Experts of a small language model.
Size: 11 layers, vocabulary 16384, 20.3M parameters.
Experts: 64 experts in each of 10 layers, 32 SwiGLU neurons an expert, a sigmoid router.
Training: a variant of Adam for the experts, 6690 steps.
Below are experts of layer 6 (counted from 0) of a mixture-of-experts language model. Rows are named router (the router's row for the expert) and show model dimensions 0-191. Each number is 500 + 25 x the weight over its row's rms, rounded and kept within 0 to 999. Numbers have three digits each.
Before each expert's rows: a language model's description of what the expert responds to. This comes from a sample of Wikipedia text that the model never trained on.

# expert 27
It responds to: Word endings and particles in Spanish, Italian, French and Portuguese names and titles, such as é, de, La, Los, -o, -e.
router:502529552477536517534513497520475494489503499499529506454557456458514520473481521508485428484522493502493503500499457536513524525455503512480491511494498497527457517466501508520500520457465530516538505487493552497486447522529495500489492505506528468543498506495511480473471509490484498481469505547479517487483504523510497475476536509469529514507499538522505468501526486519455515505474462472487479476537479501544482519529489555477491509530542493499565528538479524517444537489475481520487500526513463533500496514491495523518466510503486509478503511509480523434475475509479473472

# expert 30
It responds to: Hyphens, dashes and slashes, plus short syllables inside foreign place and proper names, such as Gall-ip-oli, Kar-ab-akh, Ra-ag-angal.
router:485480536495535524516489444486478482523522472506470491467511453480527496506491573517505456546545458493496521474478488531505522504460467524460496495536500500496505467468500493489479542480439532526498507508498515522484487533517492499471480497498549475570528483500487482470438522526524480488504511533498527492485491527526516478476530489460511492514492499478497497496548484495458494486477462504506493490477466466528487516531487508474479519507514486527535516513488489463482512517486500498495510511528475526487452528497484479485498517552478473448459494493454477465534486481545497496

# expert 33
It responds to: Inner pieces of foreign place names, surnames and taxonomic or chemical names, such as il in Somaliland, id in Philidor, ol.
router:489500552478484501490503502507519503513543467515521468502499453490481543477506540490484491527517495506510495526461469531450522503510508509483483526491516516522485463485536491468533527511399512542511505539513522549439460534541480517477477470512531489550517482476543493516487519495486506520525504507514519485516498492486505501512537487472551481441505499483483510502545504472459482456443493501533463472501457476503487496520500515494509505550567478496541511502485485482488465504482515546509477495468495491519459515495492476488505527514497533502508511519486520498489511494480501485

# expert 54
It responds to: First piece of common words after an article or adjective, such as ac(ids), for(ensic), sub-, trans-, and direction or time words like east, after.
router:481503517500540498490520470531503457466526489517548479497518486478538519519527507517506474503511522513479485517461491493490525522535492515498494472483487502515501480462544511529497534497420506512502543504540527527511520533538485511497476481552528503539561479502501456470453509472441476504526511500460516499478526534509482471511529494494538506485442487504479496487521470481444504520489490475489475490542497478516494468529518504521456506479545484486503530495527494507473493501472548523508488487494509493502450521525485460487477516502525475515428499504491504453504500478521461482

# expert 6
It responds to: Word pieces building scholarly or professional terms, such as archae(ology), botan(ic), Phys-ic-ian, along with whole words like research, design, music.
router:491533529487492519473478488510529479513500496515530476499511491492514518506505522523475458468514490496469495496460512558481520473476490496436506468527522474523506519430567485475497535491430532527507540528550502556500497540544500514509492479522497489527515509469509525493466504480508495518520534527463526520509504510505475503509521480482509529510477479504512460522497478456425498484460505482514510521496472483491526483508495547467515538519534488480554482493471537472448487492493534509496475474529520479507462508514467479505503541509528531468484494470503489489506485498485496512

# expert 59
It responds to: Short syllables after capitals such as Zo, bu, Be, time colons in track lengths like 4:16, and sentence-initial At.
router:486490523504494530496512495502487479478511492513506480461525457454530483493465540516498497537491494451453480518497484554478508485503473488483486492540486532545481499494503533458516497446435526524506531490512542532505501526533486483496471502516475494526514465523498526491469557476491505505520530551520511524478529554519495465508537463497505499486463505520512482516524510509488500508496474440512466462504480467531520493534494560529500519493513507530528476495491482507458527520504497553502520535511471518468454490480522498522497532529534511528471513475487514459490452490486493480

# expert 44
It responds to: Opening capital pieces of given names at list or table entries or after by, such as Nig-el, Edu-ard, Mad-ina, Eug-ène.
router:491509531505538538502494494499506423496524519539528507485499482461504490453486524515487467507532450476480474477465467514502506556488443500482475501490508538534482530444527503521538553474440557558503512530514523529481483509473489524481482549526493516528537501536496509481503532513486495492492524519489474497517532508505470529494520443462537500483471484493505468500542479510463516490448513478519494501548478509525506505517494544520495495482543485488513524495489500470476508493478487547521515496487479500492486500497499494490502535551500530517485493509458509524495487499510525488

# expert 57
It responds to: The word the and place-name openers such as New, North, South, British, Royal, usually after of, in or at.
router:498496541496526524507506457483492459493553486531517505489568455441499491490491493502520460492522467495496471508451480534485503535510476506489473494523474515556460468469526505514507545446456533549522540538517511520478474528517478507508527518503513499573516500489533535463472517508461499513525532534500512496489499515538505488520519467467520488499477505502488470484504505494477534491470501473494461507546460487505499518530488536538466504496532474511536516482498509469504491485449490529501465486517470472457506488512476486508498534491510492510459502489496497467491498460509469500

# expert 48
It responds to: Opening parentheses before numbers in climate and other data tables, list dashes in taxonomy boxes, colons after field labels, and math superscripts.
router:473521496496523519487517463505520455480518478519542527485546473444503504489502544512485478530518498472464506503460474521472523487505465506503456512537470503540504516485569491516505510509427528505493521523525515507509514495521500492497492509479473446524486507519488475480474499505460471470504525517515526460505527520504485488502528482470514514490491484492503478483514505449457503496474487456474444518488477472528513499477519514476478517508545482510530542481518547480474501532505519535497456522492463498488450511523509448500513545488497508499466496520487483434518477498452495459

# expert 5
It responds to: Capitalized abbreviations, country or state names and word-initial pieces, often after parentheses or commas, e.g. NASA, MLB, US, Canada, R&B.
router:477525480517498518459514522504494473511522484525547474465530477466469505503527486507475479522517482474464513480476468532490491525441504484479478504528513513525502491443526511521512525482415547517496499515495532501507477535540513493534491521503487490576512496511517487461467494501480480499516526519483474491479519529562489481479565447468475498489501513486516507515495491510457515497524506439504480509525457508514554501513521536505486504520499508480525523497477526479463518492500527534482506498521473479474470502501500502518478559505490491506429470492517491511482510485476465506

# expert 7
It responds to: Wiki section markers, table pipes, list dashes and line breaks, plus the first word of headers or captions, such as ==, |, Population, Appearances.
router:459536519486527516504478489507489455497493501503556515500528482445519517484474504482528486497544458472486485550447506524507514505467443494483493494495498490543473484470533499498506533479439507535493484556542530508477459562550477541515484492512539462540499472513516500468462526485479514473493520494477527490509533536513496485483554473455537504491456488493504451504524508465485551510485462507510500495497477522495507493529512555497517508488536460489526523485511498492474487509486514528537508525504499484471501516494523480509476529507485502512493515483460469509514512497487521477

# expert 50
It responds to: First syllable of surnames after a first name or Mc, mostly in sports rosters, such as Mon-oghan, Wes-ley, Mc-In-tyre, Ber, Cor.
router:508530501496521529526493490491499448532517505493519515512529443464494508448514530490487472513514448491466473475476481546461531520488484522481477519494482508534498518472500503504508534476391518533548500516488545482490492521520480504468495517531538494536506507505475508474475520511491484519479530528519553519516493516516480495494516489520551471478470466481500492485513500487446524474502492444487470493468516499541508522528501529499488559477527505489549494505466486490439520466481498514521506543510477520482493482522512481518486511504497526484489522528519484474510494526504541492

# expert 43
It responds to: Opening capital letters or letter clusters at the start of a split word or name, such as Bl, Br, Fl, trans, dis.
router:480522487491505530474495480543487467495531500490549484465529495479497518509512496490483436523495472480460476515485483518495500525504478498463476490519505501531515536467517520539495538485449520523527539513515522510468511509540488494501455527527511491506530504512514498478484531464479475475490508512479496480478518541504515516542548476453547508462482464488473510496540460477422519479477468471505502487494473482524520500514538514499469522534553510498493548476474504508460481494473532553515485499499490467452482501519492457483501523496546481493475485519488492446462509494527475499

# expert 14
It responds to: En dashes and hyphens between numbers in scores and ranges (80–64, 1243-16th), table pipes and commas after numbers, plus other, both, various.
router:468506531492509489507500458485499472496525467503502476494486457478481497482508532503509465514526449507469505502444507526524531519479485496471490491520492539517497476482513495486507539449453548533501495543561546550500502542521488495482514495502529454534546488505530480511460514503504499504481498525494542496508522562507502496493496483466512490484480457505526493534534481499468488495479460468466468491519454464510498506515512501494482507518548498533523544496505509497479503496491537514516497508540459486503439507520485444468484550515465490479440498519474472490520500477485473490

# expert 1
It responds to: Articles and possessive determiners opening a noun phrase, often after a preposition, such as the, a, his, their, its.
router:474524514460498520484496475492512472492507481531528472456525481462501492499481507513495439513490483474486526511433478535473504510473465523492495490527520530522506500466493492526513530464488505498506527545519482538487495511514481521494491516510513471521533507466475494486477533522459451479507519544504544536489527528541494495519513466488516498487479514458511481534536490500448527510476508454544484495502452463547515540518488559531520522522519458493554505528462519462524533515462516535499470516505487510518455500478512454525499514530485514484455481500482476479512503508492489486

# expert 3
It responds to: First pieces of multi-part words, often Latin prefixes or roots, such as sub, rec, dep, dis, before endings like -ation.
router:495516485494499528492527491535502445498486518514519473506529503500539515508494507515526472518535507476449492505454468530516524454492492514460504514515528490516496518475526504500544535446440533511491523477526511520501499553529480493500467502525518467510498494468529552480435550484465495491476521511489511510521538512494491480507520469469515525502488494485493482502543518506427508459448480452498495490502455495511474514505489554490473540499506486481502481471487553497448524530469528505460505491503496480498490502517463422511480520498505502476480488499477473486499491514522507508

# expert 47
It responds to: Name initials with periods, common first names and word pieces after a capital, e.g. William, Sir, J. Cuff, U.S.
router:463496497456493532480510480537490484529518492504536480483493432471489526511512536499493462500495485475463523527471478563462525516481456511465460517500464526535477511487509491479490536463434558533499508534518514521475443506521477506478494515513498497490502491511510484444490539496508466512487505510501491525478482513509505469493505492516521528505487467478484507530503486519502505521469444497471478487511451510534512492496519522510475546502539442509515510495505517484442540528467528510535520478536471495468457492505503469517495529493489500506488484529460474498533488503465475470

# expert 2
It responds to: Inner syllables of surnames, coined words and rare terms after an initial capital piece, such as Be-ech-er, Sch-rad-er, Geňeş-lig-i, Bird-Z-erk.
router:479537523454505512506503481486506466506525497498493459471536450488482525483500544489468487524498473491495517527467485541485503505485497505487463495487504526513467474466544480507523536489431537513488485529487519528472483531520473482487496516546479470525533523497521497483464549499469488483503556552480534511496526525531510506500529473489508508483463485491502459519546489482393518518473508456498505491518481495517517509532494518508503536521519479488546532491475506498458477499450504494505500518504508504505474489473508451531507533528521506496476512479456483478534494478513466508

# expert 21
It responds to: Inner pieces of longer words after a prefix like re, dis or in, such as arm in disarmament, ut in refutation, ub in incubation.
router:499484510492483531521538469514496462516493460500525473478490485499447509501500536496498448512556474496522505556480511529472485502509486514507475496552490488504502512493487507529507498479413526499466532525536504534469484542534493514480485494498521470505522471473518523504490520496455474495485511535503489497502526527532516472503549461464482508517490494511472508519533530470435518477437477483505517466514479449497516475506474508502466518496529456495529533497502548494454534498508523503495482489481505491485485542473471469515472522469499533471477492475497497471477463477469464491

# expert 23
It responds to: Opening brackets, quotes, slashes and table pipes, especially the slash starting IPA pronunciations and parentheses before born or dates.
router:494524495473517511493531439488478467509501475524552488498531480412521529485491511483473449508507488470458490507493478528497528520516478481483478497535481497512507484457546506503493550484444549516543475515493528516475506486531475508494451506473537465529497519471520475500491493477496448482469541529492512470500501535506467466495543487465520526494488503500476486517511498476459501492495514427488460484505489517521516498504530554524491518502543471499522495483498544500462486519495512508509501505509524519514483485489489463490479552527505543467461487491500498465485483503482488485

# expert 20
It responds to: Words inside titles of songs, albums, films and awards, often after a quote mark or pipe, such as You, Love, My, Best, Performance.
router:469508508475530526495530500511509460479536488529564506467516458440492491473497502498500451489485469496444491499470499517513509517512496487494459507515493488528494494489558445495500515443439508511500509510521528477474476549492461520516497551503491507536533507475515488486495502526511467470477531516465506510485532513559477480510535495469485493462480477489488476497510462481464487491479438459503506492528492491494545524519532532529504499491519494513513498468489490481408528514497487548499461494492501492469484496496509508504489538514500491476480485470507484461496488471498468514

# expert 18
It responds to: Articles and determiners opening a noun phrase after a preposition, such as a, the, this, many, plus currency signs and prefixes like non-, multi-.
router:454507518505529505513486453500505454497483507524534473506519479485493533500496495495506449531467494455486495497428474513484484539497475500481492492506473494522505506499567537480486538459465521528508534541571535511474479520503489480503483500509519489521531520479515493469457525512469479498484519529493535502474530536544479487511498458473509503478481473502500465553535466513432492498489482476513475484513474480518537520523482541493496514521506515495554516503497506485493513489461537539499485506484508478493486528495470477532484552465513518504468484504462452494503466500475485490

# expert 49
It responds to: Commas, semicolons and coordinating words joining list items or clauses, especially city–state commas in tables, such as ', ', and, or, including.
router:474497514447499515511494501512515474507516485525492460477527463472507524472503552470451467511526470481464510492470479541480507504470475490459489503511491500540485476498524465489494533479486522512502528520492560542464492506492491503486504484503505487537528495519485489478455543483508466486516533538514513522490518514537489484454583482445519519488501482464477515479534496509477515497499478485518453501506470472525517484494523511518511515536554478503544502523522503441450519474472486540509470523498509495471445504518509477501472529511530546500474505497482491481547495475499498470

# expert 55
It responds to: Adjectives, nationality words and possessives modifying a following noun, such as Valencian, Germanic, communist, his, new, political.
router:484553521503508517493502474503504478506498481530507466510533462445509505482466541497485485513510480458521498491451469517479530514488460522439491478502460509518493489471550497513500537475485527544515523543542506498473468541531487528490475507518503466512500492500558498478473491492468510529515530510495533501503488536506521490518516482490493469498449496480518482514528493510437538464467466485510484461516460446532536495524495546495495509505523488497576525506518503476491484481482518517482452475519464481506465507493492505530500510491520510471478559495493460485512470512516496497

# expert 29
It responds to: Pieces of Asian-language and transliterated names, mostly after capitals like Sh, Kh, K, plus raw CJK and Thai bytes.
router:473476523494480527474524496515509424466537490513490483470519479445548520482492479497507450496475468438472513487495481546494519519461470495504506484501501522505493509490523495514490540507417541511518488540497516498506463522497429553501480506544518490517498529499495490507469508508466517470483533544495507503496477502504476477466550449482520479502466524494494493494553522511434499506517459456506492486492477480514527525512488498527512533502521492472504492498496522483477487488443467543480489475525487520491497512492496498513458521514490510505514523503458485464491481477498482484

# expert 34
It responds to: Short letter chunks inside foreign names and words, especially Slavic, Nordic and Spanish names, such as Sm-r-tić, Ra-qu-el, G-j-ilan.
router:492510501511515507467490500530495468501517483518505490490545477501490529511462538505536475476500452493464490534509469523540485490499459500495502520537474514511474478488547495471481551476432515516490507551515511517495483513520500525464476493521515483511531532513539499471492508526498462486506516500468511496481517554521496490490543496479519478512485542444485469535553496482447506482466500470534465474522437446508500514497498511497524484489566499522535543515514515484457525445501475513530501522491466489494507491453500506509476515537517520463483533487485501473478501487502514469